config = dict(
    n_experts=32,
    balance_bias=False,
    lr=0.00843,
    beta2=0.99,
    batch_tokens=131072,
)
Below are experts of layer 2 (counted from 0) of a mixture-of-experts language model. Rows are named router (the router's row for the expert), gate (a neuron's input weights, with its number), up (a neuron's input weights, with its number) and show model dimensions 0-159. Each number is 500 + 25 x the weight over its row's rms, rounded and kept within 0 to 999. Numbers have three digits each.
Before each expert's rows: "gets" lists some tokens that make up at least twice as much of what it gets as of all text; "comes after" lists some tokens at least twice as common just before its tokens as in all text. This comes from a sample of Wikipedia text that the model never trained on. Tokens count by the router's weight.

# expert 5
gets: ",", " and", "),", " it", " or", ";"
comes after: ",", "4", "3", "5", "s", "6"
router:508472483474477462481476491514540502521463447546487475503537486457515512531553541503526522459454507462494466483525440527504488511491538484532532509515496514463499500510478494492512504522491536485507512524479502478511489495519502504488524480538483494510477493503542531472558511483469486472552479516444528491504481489484526534483485496493492476491518500498521553485525529546473527500467495510497522510543512515473498490507516480481508466511509484459510489539554505532542511482486545
gate0:512536468511544509507502538505503494479511536446537478484540453490505486536509522480511510470484488544467481458505475540508488509490506528454496480450452512529512505488524469448487506514502527491518515499511526478509509475494511497468539522526498499468457476496514517480440547489510496490497519507503503497466473545489519499452482502513471500478488489518535506498502523516537448520493456533540440506489480506538497504476501518511517496478478436500506461478534519470491511472470513
up0:437461467494521513522486516513509477496475495538507492541510504472499459524488472525522512471487514534459529492540493507500538511488521497479536495506504465506488535520519489467523552515507474475490511509502514530431552513526519501499496477517487496533514522450480496490524512510487528522490510428512500498506446501499502491514456510524526515526541507484512498493491534500466510494521480495505513476514510515493450491539479508486557438474521465482432503508528533530502472520516512
gate1:519506540485513501536469526521552496524487530496504540538505499516497485485474537501533479533531521476509513482537501482467542481505547556501499513489521492490563506474495511518517485486497512542561505494474551493500512538492469498497506507466506530498520484523550510502557536498514506524483515508496492500503468531470482498473499481468495462509502445515502494504528476538466521499477481510514521481524489462490469520508465445471469480515470491458523468465457539488479467520478506
up1:476501545527527487497494457512497546467512502461545543514493513524507477504495501502529540505530529493495518536491504496512463524512525462547471522495516515528499482510476533497505489507462514485508474477508482470502542473492451490467517456531450534490476501492494497479511490508487454503508499497551523498502446515523454510495501540514538444494516484494503538472472461485468536514499501494478488437500494506451538498508510502482481526502503470458525475547496510530506517523545467
gate2:459508492498492485462448478481505485529492534468459487512502514456549466473461481503527480506536518521484509520510507495529519540520472530503575539523493487483514470453488490530436466478531538481492521524495454543477483494513500505491511472517506497539517437507513504514523500516517506525487508501502492552453496475473495533452527471507479516512503487506508496490488506531499481515511524496478484494531520482548534514510526506465527521504483512502447501477542520508474518471469516
up2:516439483534471560496488499514504491546526524481494449484435494460481556520458550467521482526535483524499520471501497509494500500471453487490516528551487488495478493498509491487526504496536542516504514455518462546500488506487495527481501497520489529542526489497487477477552483435475505492512494517500526510566492508498526517501491504477497493503529515524540512532499517521470495547485508473514458482522505513522518494482516514503501475488501515510505471472526512484468516500559504
gate3:515508480496512435529517531509521503482473489476524491468514508532506543509543418528503478518520503490530493488509474494486509500478562443474526476524524536504542508522545511520467469518501492426484492478515499527517482461474482506482519498490498502474522475482507471498536531484476550495504478502492501513489520486474487461475524506460488511489479475467489491498491512518529510506533512492471529463476463541523514493497479486503519505495514499517455434449481487496505472521535512
up3:480482484451484474503480523486503525487446491523505494524454503507478502522512473503480458500536518517485502485522484465505508527490506474539460522533542496547459558523554476540471524489519495481551493556495499490461461527495454508473513510504507466520448533503549501491501495548476487522496513489526517562497512476475468485491465494506492476471486487517479491510530492458506499516485458516522533519484437497493498480470510515496465477507486487535474522499483495488474501505487521
gate4:522474487501543515483557527480486484495523502486520500534503533488529479448522506452509522479482468473487474512527494493498484508494501494494485467503531496489524438511479497502527525496490499503504538472538496447464526491500537529522534521480501508511492455506560490498461534503485499498552529465478497464488477514502529504485509517507490522516466471472502547461541492498492548501528497485502489498488467504519447519453547462498475489467553516477541473541512485475497489537495514
up4:521522527508445481520516488509493494520519486479480495497472474539518521485499478507461501495492525512507467514523466535478489568501502515533521474453494478515576472508484495524488551492473508461459515518505531483492480487504511489488556490498475462562503454486514519452502507465476515527527501496479474505513532524479505497450492519545469496517507475467510511510473493464504492504516512520474509514489474511555517495530440521532519470513494483483486498509494456465491462511470534
gate5:544519428514499517537539500489493446484452501507511502529519503459505494495499537475486498477497500460535488482507474494542495518489497464495523509523514489494501475497489515500478496522524544457513532502554517500475548496542533470489577475523460515498512530480482520498500504506454533471482474519452500482500491494513541519447539475478475497530478457532513557510496521497496502539549469489509484480528485499479513482502487465499527518504510508484522530473497486520517479513472515
up5:503466508497544537498444531519522469490484524492472489464529500496487524472472541516523528542470482476477548521496492442484543525512446541499480500487540488491518501545506544481483498511534507480509520516464476524510489500463468493502516482487495477521543477474488480470460487512480482531493522513505465506500545491513469501462465501504477528493525518472471466473501492540444506500506493509463530472489526506510512512524534448496468478494467536494479506514528543509522457490486483
gate6:520497455498495529517522496515501513554449487482500523505531515526478535499491476552514518458477507543496448478515506476493515514513514511494504471472493486481460483499515474523528469479531505469477484485491509511497492501467479536552501485519489515514464490537532505471458523512497470537524474498437489500522487512509517520479498520510508538532535530506492511508470531492510502501498472552436505500468424455482488508419510502471492510503497483503529551483495478506512473492497478
up6:478560531439484472480457528500501504462518540523515520512464521495440509472538489533507491496502492501534476491482517537549477487486483513502508533531479520497501520482507498485509500526487534484509487473458518485503481490477530536510509463475517520495474511505478512517454519524515541492503493483503537497503503499504545442548430474463501510494488496478492472490484477479552470478517534509510578519485545503501518499516525503535504505518546542496528504515497474511501497527521509
gate7:490461497514475507494490489505528519524530484514477510531477514493579536504484435528513499545485511535500529486531515484469489460492491464554497500513484481512480501491485517523519506482490510498544494478504519543495494458476499514496539487497492518438500551477516516479504519509454556523501460504489513491476479516513460515450498523467487480498523527526471496479525482501493495478515486532499459519488494530497444535487544520533485496494519520500484518493493479467487475503521584
up7:489533501516477485499532464492527503474494516493489500481537495503476518475488514558487549485520507558496517490484526475489545533469477533482504503424478492495505494487465493501519453504512514467505475556505511513526515516497483490513517481544506480474515501459522508506477512507545541474497482540483508536502450441481501514532456483526462511473503508517501477522441486519471476505541518443492511493502519530529486483486480533492489543529505506489487507474491504498468518554501459
gate8:475455495501503486529468523505491462513455544495515513455509529510490524481498501525495455524463512515549447516482467512485490493472521505518494490508528480522498528514500508521505510512469499459517474489555463473550523515538476554488499504518501544471458448495483566474535497471473500534512542480482489488503511498488541518480532512475512487498495523476471499519508501487523452464447498510512485495538519538494485473494508513484471462484525509487529506486434488495509522480516495
up8:501501507541504490531504453511556515512540499522528517498492482506438487513505538478499482539466510496513525495470529477513509461480497514558523516500484529523506519485511497488510502505497449541461550492514494501443503479516485489511532469481497467504538501520502529451476513521451509529512459502516502461461470517484524457442496506484489502553527465508447474486518469515505515512483526538483505513512488463493497505515489505499528487503452495503501504547498493461515480494547460
gate9:456473443483531502534498504515520494535551492492485483479503484490514468532508510512507535497479478471497498480465480502507543501495456555534493518526509542472496485507529532548511488502516538476519469506524529485488492526521485548486503533526481501481497530462487457448522558511510499520483460479441513497503491476523481501448525512506517478479512487504470525459508538492524498496511464518512496499485504501485510486499518455539481522533557521487450532474516490498505541474511471
up9:482510515512552492551499493492468492519526499539528496493496506500479446482496502507525506526489489528510481509447497510514528541462435464536519454519469506479518511450485491497426529497512514528545498513497511483471504497497489505510546467512499503525461508495511465486477537487500527524508487518483502518478525486504475472526521476523526487463503523484519533476521504537479520511556506474513523543513511503497493540494512507477512555506487484452431508516493484505508481478438486
gate10:578500506474545474500472502523534503530498485483517458514545510509507505512544448498501500492495509454534480500493469550493470511482493488530505507476498503504496472493494526523514495485519495510517466496516507525475463513473516443504504504513489527457512496530483477499562542531493517551516491531468504519537529492534479512484480490463516493456547499489515486522451500497549442485526501511491474540505530491483491470460508527493500514504560514490521514507461538485505460498484480
up10:549496505505473550530517473466517519492467478504525508507475537471500452493477478497545491482546480472530510474517509491500517466486480443508516475479504540537522504488489489485486511512493512489501462495491478533484518495547484513547507481450506483510451465526482515529483521481494498518513482497517470522507509515512534525501544462529527497521526499489491523501496484478510479531526549518518491494573485532499501483552481487514488496555515522507490493503449499452515522494467570
gate11:525462510483482524518463515451511461482510519466537491490526518509426500508507513498498483501503539498496477490530471495542521521544544496530531516491489500509510499514524495527510484506473511515488473502482468518536503486476559463460456462536489477501507485508559491481522442492504533548453503499503480558497492502514486527479494459481475517461494556479530512506484504510489546488499537461475490461497519500467488483516509513461494490538507507517504499535459498524466475505492492
up11:502525537505473527467453504484485475512509532519488502519524491497500465496504509534509531505505519505475463513490498553483536481496501485509501478466491519508555541487488487507525535502511515503484467534499498479544487503474486458474503502545457534484499489528512466502527469507484557515462478479491479511496529467531507598490497511499464506499565539512507524525517502516501490491493493465430522494507541506468498519504468488474529510474475478510478488501465526549483498512542511
gate12:505496490508506488505477449528503495511500519462504511491513487483534529496492507493496460467486523497557490494514456492493552510490512570517528504491500518537475503489487463495528556472526524476499524498462506492462438525505472540453482499464471496438476477491534482491496455499501491476493510505483500531504501501442474514510468513489515502439437503517512477521531502505496498472515432496497499529514527520512538512535493493477496480521479496513553518456515499516519527514482502
up12:483512527559488491486514446510458518480513470472543492506520471463483481445521483525494526531469467506467468490524471532509472513466511515447503491526504446523518501527535463466482494479530528513462497452482456533567511519480490454513475504556508491491512522532506517515493498512534512524497494531496509497524484511502515506565541526501528504521494520497494476504523522497501469495521487472533510511499513519482525492510531482470493472485498459478502531482527495544522527515511475
gate13:569517517507513497519525510455505460533470520538494509513446502492493483476498493477464486521472547492480554514498499441533517456461480498483512504505470533537510481455472484512479513495510505507558474438473521483514487513524493496482482513532505494501530516499505455511502488486482512488495462514489526531493485512499548525510518491493455476516516488504492513481502493463496513503510479531495476487549494511504553513488477478451492483542460495498475434514490548494521528468518519
up13:514470536472482467541486470546519476451526494487515553516462486524502513550452475490519509514529501485530467477486487502515498539454475465493509497487509487486490490493546435464519531518461492499479565484534525521479489516480487499493451499500477468519530502508506478522476508541533480491502538508466498501507518468452457481518510553494500500490516503506549501510515537510463500511488462503499497507516544522460509504492517505483485486535530497497499548489476484462486511488540496
gate14:485494448534563475505476523493482462450500537453482514487542507508517455526463525475529515490494497498466508513495451511483453498468527508474492518544517483492503474511486481464484518457478502518478490519491487517504469512498465518493513513522539524518486500487485492502546493483493520548477505502511525522496500477526508504522512493538510528565502538485494469452501499547480530520474510517498515544497495529446545447492507478499524505527486513480517531518546523511508472484513454
up14:504494508432536473506488476447505467491461499450488508463503479513470469512508500490513473500532529512486489489493489500540436537495471549570523501496485524526497488516508457472529541503494501482484490528491502494476487505498510496474484531492527488550540525510505513541508529506538551555494473524496488473514487467516537485474507454509495541547500497522521503503537483502524463503495503478471501526522518546481517519541552525466509486481483517464511486496517511468488495502489513
gate15:501486509516508475528491545487474458456509459497463536527508524484514487532508513483473480494483488494470520494513472531504475486492571483485493556503484487489455504490513500486493483572488495471476510479466504527508463466520496466515513528524500530514456540511505504492531474478493500458482486500476519451452459484517471493526530529468526496531522483483489518479452519518462531518489518480509512521523530476488520474450505532505494540571498493509512466484507504547504507508484517
up15:482485502503511498476496509539502499501488522544456491516533523505436540530499505499505496497497532503537511505442513473474500478490506481469556509473502542483460471503510535501515508460497465478495500534504492481512502515472538487483510487508455499482479493487511478467486510513535518451515504525495482489540538518473452503492447452535495513483520525482513465487474461433517478533532496513504506464504513500471518481521530461495486542516535546474544497490544550482489494497475495
gate16:514526461488534514481519491514534494511465520501521526514507554495473527490466527454535494489500486495556531515480479543554511490532491431506526516496528484551510484469483502502506501523485520497519501543508503495452508479473498520463516486513536508480508499492501458488528512487543521485464543488452500484468491512478506499486490515455470490518480513503504532473467462522511502510541480502501517489478521480497478512491518473507487470512429516505520467473444465511487543552520522
up16:471520502522484498489567471463526538443506506500488484484529526472520500514484483549532461543481524478486489452505530535502469482456500464479478513456492492514509483456463463476512501525494492511491483562504524525496469488487466537492484516484494509493463516521506496489537482451508512456512471551497466523509502494467498474461515519481483529516507497505490509458473522503494501541525496508518493491456534492443472490479534478475531511514514536506536480499509496525513452482489487
gate17:492510506515502523492472534531497515479498481540518472499499511532520454496522507500525480554458489492536517509494536509485513455526490519537501499532538523517511506501545495495493498461549473506453510487546527505487453449558498528498525474497523531501477512531519494513504503492482465500495533494478534528509471519442487528451489503523503489516485533469502490474502515500520494505463428483526478509511512551485467537518509477484514458507512519460499460450479488489477512490463528
up17:498485530516518503536491563490496483475483499493487504495502480497504545471495472487451556479521520520442512507512514512491489531504493527493472518489501475496450527454509488535494511468486488482440517486484520477499594528503525498479509501508517470488515475483514484474513553528524497496466535519479514512465501452537498484488493525515490512505522498471509461545515482498475498532556543505449497530507470471518493472477475496511522472505447529511506518507516488497492466534468502
gate18:460510454509491534492467478528474470525481553507491464501497516453517494518491512472480494491506508535561490517482480502488492524463497463505497537499521491531538481501497526523486468474475489489489474462518545522466523522458498484548523534510482465487520482459492557490498540463484487495490510514480537490516483520480492510489491505465488507495490469492490549450503500520466459498536500520505473450515460520475500516528518471493519466522538489516509543480559490527551517493507487
up18:504551527487489510520488539494498536542564493509510469516533490520471458499511464500487497537493458491498477476515493530477505495517521521498510548471476466496483517491546478536498512537485502452478461480486529517487476522504445511479455452485492524485512463479548493495514497518539460496493477505514459494519507515500482520494453506557449498490544515473514464489511498468508513502519474499491508546515548486533484528463477507490531531475496499500496516498459535522495465495535511
gate19:456522511469515506493420513487495485504505479470553506503459508491487505534493491512505533520482512485504507505463514478487466523499503470505491528525520490500527459484452482472508508541505468466520500520494498547503539531450520518479500504523513529502441485483509473519530483470527513516484447474476506520484497530478514495435539527531493512549482533509514505503485510495471489513471467503551460465536515515502509557524474486492491491475514507509464533469482465528487459476480507
up19:508556500474481500449477496503495498493471526525503512543502489519514464446517508505504494494482491443506506506505511516494531471498503492504526563511457488494466481476485446508501508511544491486498514542464436443516532500519512526472490511508521478522432478527505516481507520505508503512490518507504518566520527476531476499488497467458481544555505500531475457519443512496515500517513460440493514480480503520485503519493504511485530511508480507555459504494516499498498490498513481
gate20:524521465516470463513486497479483471510495517534531535498503484452493494468511482518464504497459484452540490499470496531518476468519500511553501501534511527501490511482539520520514513551496454470497537476480516490531450519517505499488475504532525524475469450506467490485511466448486474459446486452505521510478500523498515495514504518491484552524488512517524497520507455486513517509555507531487477538480514559487479517533501483528569503500504504516503519486482513487491486495502451
up20:500525477538439503482493507477456455526492535560509497514492485441509486509504478510515498482476489501499489490470488499519517496499521480505543506531519522469495545482548512535484511495506480476488499473493487511524467496527507517520458525548475524488452523477527530467496493486473492434487488461514530499485479502429501508471532546520470522538530521530513563515508513489509485517530504535476507496494526507506505501504497466479520482461501521452488529507488538516507463536486471
gate21:492557456486500534513485542516564467514462480498499520537510439492516497520509519489500532505478506467510482544459497463514495536506555508491491522490538464478536438483477506498501493459516499485500505513518474515494525520515451542495510553526514472530498519537510484485459501505497535543485500469440518540483492488534498508456517482494512521535523492502493504463517531500516538518470492500502493497488507460465502502516511473502450485517529492491517488489519514490519496441498519
up21:486472517511469501460495470507497466503464536478504472485506496518507496481499483516491542516455484538510472490521483482510532496466557484443476533446430468499556476481516482508502515506493504526504529505458455457503533489506457524486474536461483515523507467503527524496492484515479519498507539531459532480478486511492489522537496506484491457483489474471475460538488509496487451477488499524496495478489504491503476477481463478481505550515496500527537503534547539525531504512508494
gate22:521474477504505535499452504539492484495496458499516484498535493503513482483503504502520465511445525486510447500439501499464496481507535496487516504521494503515481471479500556509498535470478502504505505506519489487502512529541519511492495507505496509520492471505445516464503519474524484484428493447451499539494500480507483487516476550479536501534487545498544506502489535481510499488517476486477514528554521476482460502461444514453508516512502516466462481492514488514536509462566499
up22:516470486486527537515462535521486491535513431493502520494535501511511473499523522490517500507470505488544518486468546473463528478523508500522471470524495493518469477509475520521511534490505512456486483536479475501502467468490489516531527540503494511525525436507503520476544494489525462531496523471471525544471494479510510481520463486504508526529480527486570476480498521456495548486476496500487498475473498470447469488472489533448501528500499494521525479457505516473530466525498502
gate23:491520437486467517537478489477539474550478484492501550497499499493516464491493533510495491524491530494557483493510479517486511524527530484489462492480518441557525494497489534477521522508519492561510517478520539478494517547500481508485510482530461505511532470507496510490513544530490462494498471478480525467444481498509498546523491521512518503519536467468449511443521512506486494512479487524498506495502446484524473517499485467453506491507538514492513505512557522467489505498477501
up23:449493493492478464500507485476520482506496521487517470486492469559485535511506484483508436505465489488526420519488461478546499512502519530453487529501496510537542514474510484500534489501498483485469509529492515446480474498492524512467512494543515528524534509507480513502514496486523506548454515525490495507510453529483521538514494513458490462503524465472517527456502469511496497518483506526501476492455492486465504474502474508485499535505525548498449486501560503514528508502527457
gate24:521549466522457494504481537487541490505485521476482471527482459461448525499489464484508478479490520503472473468487478516547532496495511443488517532499472478456520503487529527543477461508528502449523505510481523515477511540499511533554463548499517513476463481480514520497536457490491514471542519464512496478476504506495472523462489522490472503504461512502542480499550493508530512473548481540543490501490481491509488504468510486515534501517484506494480525480486466474495471508526499
up24:484464476514539529470480528491499503500489543491487501465498468496489530438471527456492480475493513524497489505513541492527510499536491485480523507426484476529534503546454495509497489472477515495523506523518495533490537514442503482525486451520518491538509454489520490522485507507535510539557527476501466481537496484498533486529497541507462525531516488473471503494505517497525468492462536472508490472526496502476444515519489481520467524513545490505482516492548506486526510464506477
gate25:508489555494468495505491521498523464452514502507508502561527487492473516488504481493538521516428509487493492507481456520527523540493508479526510520518514469528511457513520499467528483493464511492466520534513510513513469519505535516458517509459510490454508498441451491508518495484480467482480466540485498508529529509488484503515527526494550445507517517497510526542536509528517517540535492492508503537510521525485521466512516486495540484482527513513489490523491485503468476516420467
up25:500498507486531517464489503479463541501502500512484503506487482501476505521519520468504522481477510544488479493528490503465451507510471528481531489470514534521492514503504494468546544473467470514475529471473526534508493501484519494483470481503461455451509475503442530501548521475461517539473471465458469462527503513488554477512505544498483514506493516535468528537525473522523503498517486482502524518488506536516478506519484438496497506469522501491489472544517503554509516520448460
gate26:503519495517483486509493517541481481516476524469529501484473499484538475497531456497541525492508566475474535514490492512530491459524470506532501493511490474504498443544492529517457496500472526486526503527470501511497494499505517477458509504552496485459508486515518518477480526507560435548505471495495507512508507500466509483476460522442505518486499485496480476535522497481500451475521512502509476482452517518454504430521486534483522525514527530512497524522523518463515509523531474
up26:518488459513468512578456486456510496532451490467512480491493462502525495530512498517496527533530483500507491495471511455500540541513469494525479479524485499520436528481468512479463506478500507499521506511474501484525499491488478537547518473480526494447544512480481502523496494493501480517437520546506508544509522511512469495519464473467528525517475511527496504502444512493523503491525499517486484488555505490515535478528494500506554486490519469540478505479500549510526521518493512
gate27:531540499504487460486485505551521459508491468490507486535505505459487502512543487477535484427506479519475491520531530500526541483505521496468515532509502509507447502493461506534509518507534508515508500500536501512505503462489515512467475499497474491507522469508502457463517504526533497519487506475520512526509463510518483507503453518486473524528494522480485570487478464528473496512463460446583512500551521514495488528467517505486524524494494501481543505517533481515502484455494527
up27:505530489516545443461475517517530498450517493489473497483524471536542492514528495457470494500512581506465496501497502453501520498471521568481524516522517515506474531499495489511497489512474501513519475492536509527518462485498555493464527494501488477472517525513514518459489520490495540505486540493501497526509480522477505497522483484490541547524487528514527494509498543514479510495558489504510507492483454474510507506495558490466465492494454450498518515534510500520511497444527476
gate28:506500521490505466532537549480512463481519528485502520492507505466536548496518506503485471451506462459495477507473500537494489479475531497477500505475485510469478514456449553520510500493474487497502455498535536481490513510474494515471501464500491529521520537501543530481524525490529505527542495431509496527490519536495488559480542497518495477444526504478516521500509486444514505516516470485506532495521534539479487499472456517495490529511543520464519503490500520545529521498490486
up28:465554494503444491482486503526482484509525531467496509422516492480502491495486531488491513511537455511450537472516539474467522452509532513492494508474477462492495512501505526501478505549500495524518514494519468526444495475458506534507536534491482523531462509513464477499488488537492550536488512501491479469476494500510490496467507501510486543482478477505484503504537503510433493506498502540497466452503501515479512499528450506492466521476463475516490495479522470447466498498516486
gate29:523441460490500483481511528524476465489511497473514536500484531495473488515523530501492553495498507472512496476550481518526501507472509481553544490516505531462515498515509512455538482557423504478513473525502493485516464534494523502506524512554490495502489547525482487474521495477472488470481536518441477470527515492508517522518518498474522500501473531510506508469518484479534475515473542489502541486481534506496511468462534519497517546509513500508481483537532504560492495497499470
up29:443514517484472554505511505492507477506485480502531497541562492523505515489522478537514513517481514524496512479546503506466474531486505515502492462495479459478508458550498481539523541482452516479525542516484538450502478553493503492508465499484540539485517486503486549499470539515542479475514520475518501495509504502512486473485491492496505537482506457478511470530492504490527507508498497504477467557480498504508544534494490503517471510513536551502503500479427522483494545502527493
gate30:486502455517560528519520553523470514480497472513489477489507549509473483518462545487440533503555512548529487457483459446512537467488516528490511529542517493455543493499500481507465532513514484449483524488506480469502529485548483544490500526485495459485507517514501517478486500534491520538506534522510472519464510511500530513459508470496517516485507501511491518523498470542507534490485479521467469510510507475468513499509498474491517462496494518484472490478490487491516483463508545
up30:503517516484515523491499528485480512473477522500503494513488500541507500455481483497451495492509467470465548544530484510512508519512472497508491510482499470510509494494501507455505449499489539492474511476487496461507532485489516486513514534490479515544554470490542518523540486564536538523508534482452446472547506538533503504502513486489523523487509534524521508566436510497496514478500531493494503514528515507499464491447470512447524510528475466517519476490490501517452499481521524
gate31:451507480470462487496493507527530503480522488484472519480513479517504560471503577532466471468463500458471523485484508489496527520508504535525464495514527483532501483467528478501531538497496472472507545525462506514462539522479528472516493513499550512521492480504493510442480516524518483471480493479519494523486506539497477490482469523458512505508500469519519520521480512544535513525536522463511512483490478512473482514545513454510475477577509475512512484473508513519528488495512510
up31:478504428530488532490449453485504470499523534529491529470547538487526491469495485492458532502473439503491489497511476487467493494522527477464522526472494504489511502509498498486514553506526508435503515502482490503528473495530510486473483532505459532478501464559488479465503529500519482500508453476466550489468495542465495558499506499537464499479502473456505497508515513529514498525503534474478480478477520492477480497508530492502439516515502505500541480526487491517489503493492516
gate32:544507498550482521478510513504479478478458475523487474495508489487512468473470545473492507469526490479491512473504513496483537472528489531501489493494462501535568491502488507489515536502489476500456449518471521517500514511460517549525511511547532513523506492542516517482538473487470462519495481483524470516509456523445496471443538521492526520518490493506537516481486557508494503508462464497488446513503483508492524488532489500514514480512483473501554474478522530459519527519536497
up32:532502497491503521503481494466491519545521491511462471518505528495507510521479488522520489474511541507474505496513485460499491466509446547500493499466468468448542510507464481467461528454509475511469524492467482512454519517546502479512505519490500492494495505526449512505483528496485498512518485536480508503506445489522547458500522548494476516514486515472465480503504474527520568502524508482487435554502481476517539508464525523502472504512478474515528574504494501518488487499517514
gate33:504431488484518471523494506533472462527507456491479499524543505471515449509501513496521481521481524524521511526499436552495489504521539472533507507520499504481486546468467472517515491498501493505471492490483463482458432509471501488507534499524459487467480507495481548499523507529525525533477518497473550539495493478534464516449525491538513501479498502490525455497515429488465485507464471485483487503522503496528486488517474493469493479513513469442506504514517509498517501498487508
up33:476553511509497528497493536509505537481493520511468478514520493481479491508539458511474484476498492473524514493513531496531500490536486512473477492535483534488530480544521527414509450513441557471494466488518462508485489532490511483491468507509511486481530521530505524510525507544520525517473462516496466468498533489487472535520476512531495509502495508490481532530504491516503491459560506523466499497461526477502461502462504514498489507480517488544459501486449509484500488540534464
gate34:535512472527508496531460532523479482504510471498470525488478484485521475529507500523527494501503472459533490530545463528494519471460495487501491528538473493452522486474509512495494484505533482490450523512474521485489453491495496546500559523559555529486433491503475516491546454521515504497512484454474524490484508507495479512506518488488495509466551480488497516479538483520454509510516510542456469521495475482471471480535483473488477505470485528518496488534522490497471530524523490
up34:497514504523467461511515479490527501533540476545459488495517502497469463489538481471509480482489456529527496518470509515483513499487509469499519555504491463457470513487532464488484552509490524501433492487512536533529460499526529542466495467504488525463503470509510507521570495506487506479508481492508533501493535460507476503478551511497519476466534507521466506522544480509483432487498510503458509484502501482491512511499482536496478475488479540436484505495495471509469497510512516
gate35:494498494496485474538484511495538543495524475512496527503501527507439512515456491502515530520459514486464484537468499521506516516501533460511487468479450510493504502533521516510497496445528521495459515506457501529507499524493576487533525529483482519488501498430515524488472459509534455545447486506524508523498474538471525527507544508481514516489501486536562499492512496511481489486508514493478499458446482481507547477505503513476522516493515530513515472506497498530488488506459530
up35:529537502458557504510440526518479507484481522461489497511526541493534488457486523524520520502485506482521494457473482483480512479509493512524463500527470442455505508493528510497483504517483509505471511514545511495492471503482498504491469459519537433486488520554526499525520511533479485553497519448507492469497498495500479486487514503495505466523488459507484496476493501528503506508473520483562530518457530503513519549560515499549497483484506518514518495476449532534508491503475517
gate36:535497464477528548490476483472539470537507494524510482448518492502494507474527528500506491538558515507509486498512527457511509497556487500496478467493533515487522514518482523488487513539522501508512485515465486525460534529461524460475486514536455526508500478501475496518506538475488483519491496492461510496492523537526496470479530492489482509492552537480517511488514510506526529487524466516442536518522473511507462512529536466492502483537528444494499488518453455493518471456525460
up36:510487540476535520521542480473481443483506505496479447544469487491542467527468487510533545509480510496514528467527510522518542475505508461489501474501512499510458501550491504483464523499472527472481542500463480489528471518515482475538539499530494501479473469502506489460466503503506533516491477490510542459495474565507497532502515534490505511529484463543537490525495491494497515557489541476495489492475465483518492537511530519525505532513525492504517502551539533480496498508517506
gate37:569501505478521449503503519559544464513523481493470514471509493513549490531506498512513484483532510474499510527488477501484477496447512527495541515508539504489496504465508522468500497494526482529505461469464525505498473511506538526494540471501502523527477517480504492501529550512495478497534480490454466503470537538507498533521516497482504499504482477545490481514508498524552500495494535498519563524443528515509554479494498514451527535473466529487521516513504500476528483517455479
up37:519513454500492502486496458475529488489492506450517528531520488459524537498505483486515499501467469501496502489428497477552531542475494501493467531524479498514497474534520488509531503481517520538539520509532475474518529449514520541482527521509518504509524481473494475495475477503457483513484462501523549499501500522542507474477476496499493486532508500436477509482449516506514523496510475507453451478496546510510526504530516481498533479491500526482466524523573527485488516531527494
gate38:559476466434473478526459495532518508522445471525488495507502486507511506502503490525535507495489504514494466497504501498485507532522504512462551465502497496472521504509510493481461559479505486496457542486497512461479505542510502522476524465497569524519497519534529526517495515516520538539494491469489483526542456480476508476483565479476510484499479497506531511456484544513514512469499514508490489494546514458486484480531545469495504517513485479501458492479478521502507481518515447
up38:475492511571492483474532555519506502484552545476529487517477503505496462504497475502446504514492551531498549493460510522481560467460449495539486510477474509460496489452518473503512496478514504493555494529491449476504528510497504515463519494475486496515513519532485525487476516501527483491466519483502490519540489490506501484509470505519542478501482506507515497519523483480491482469468503450477526510455454493484518495473497509541507533479491463479488502541500487471547497486472520
gate39:536504463526511438476475447463480514489517504502508513507464493500543484532524513540509497541461535504486477502514504520493475519500545501495529465486489510506527442494489482540536502498510502513492505509491518521507520535520511523475478484507485484492508458545502480525479541505523459480497524533507515549482492443507457468453514546501503490549533505527510462501511518494504492502502462452512530469496522524497512523522477480495477528505492531445534466545517510540495519510501537
up39:514498468481527484520507547466538505553528490515479474524504471473500530468519473459477441495520509543477479475503529493547507528531498509572530516521501501492550491534465527499501516447514506476507521479535448538451488488482507484498468469453472493469502518500498481513482499446490513517498497513492492485541499543471499478502513476474483520472485501475487509522500470528529483477508529504489515493531491474533495506485511486455476499506522536490487534530474492468493504495452538
gate40:505458528461464523477484453543553497514514530471506486536549486476529486516538514465504463487469469499504511488507468482433496479519557563521525498515505515522521485520491492513489490484503460490494511489482498490499475531448512492491522507539488511482502514506501541503565480486514520526475500520524510497486502529508488521500487484484486486486511488497525469467556515511475471495483448562497479509502459505475487500479525452487442490499481474506525487481501526492483534540475511
up40:503486519465479491486511437541485537504509474480493520473499486487532491515548547506483489507475515512504507428462525499464504505455505551513498521482481463513535502509520489499485503564500479477517488516450500525523516497507496495491513540494487513492522491462463509497578531498502495473439487480524516500506463521482506460499520536468478478497469493511518491429570501491496490523501492508494499523495497504486487512474535493459488521553487497478522475484522536477484506488492478
gate41:521477476503465452463501531519498505473474499466518495526487553537519483462552511456528516530480505522518472547438432526500463515520496505486482524467527501514493483463476544503488518495502487452513531508499529519484536524488493501525523438548522483500513484495519481507475505484502506497442489514492494448477504541492500510505535460487482493505477467518533513497478470493496475480490465484516524501498493538445491508496532516483499504505468508502508566503492507472479511505474491
up41:514505475457481503476460486495479473505529473469510456538513527516475483450518462499506514532512492487514554510504525520467501504502530485515459476472437498521544534479470481558507501471525524481515501535483486508508500492485502536507495499530480479487465501516531504529506518492542459484509520518480533475533497470528486475500516510496528510463508503489480510485524517474484494471495476486512521493523536507443455461517483508467517512566446554496530510551512504505519491503456510
gate42:482450479483530481560494525525519464480497473474514487455509500530533538494541468541517502476492526488523525507499490504471461501512480530476540512518556495507532453528514432500508478530501517476509479516484494519566468518484532480474455516520527507494541506500540503497512488497518478520496493490471461477511516498490488500501480532496519504488525490514517517491488508478501538488498441521544516490524481459526507488479467433500457515522480487490476535476483480490525533470509477
up42:498502476506493489487483492530503453541476472484481533471516492536471500500497537511507476518524520485480533525449494519487466506524493474530494501489481505560526476475522475507469446482504480515480493490512535433515515489474478526562488488512524490530480450492498487478448477474479521516571501523468506455494522530523541491519523525528480495530521526509503474491499542499495525527514566491508464492506484456478483484479497477472509508516537500491514472518508519519476482456486476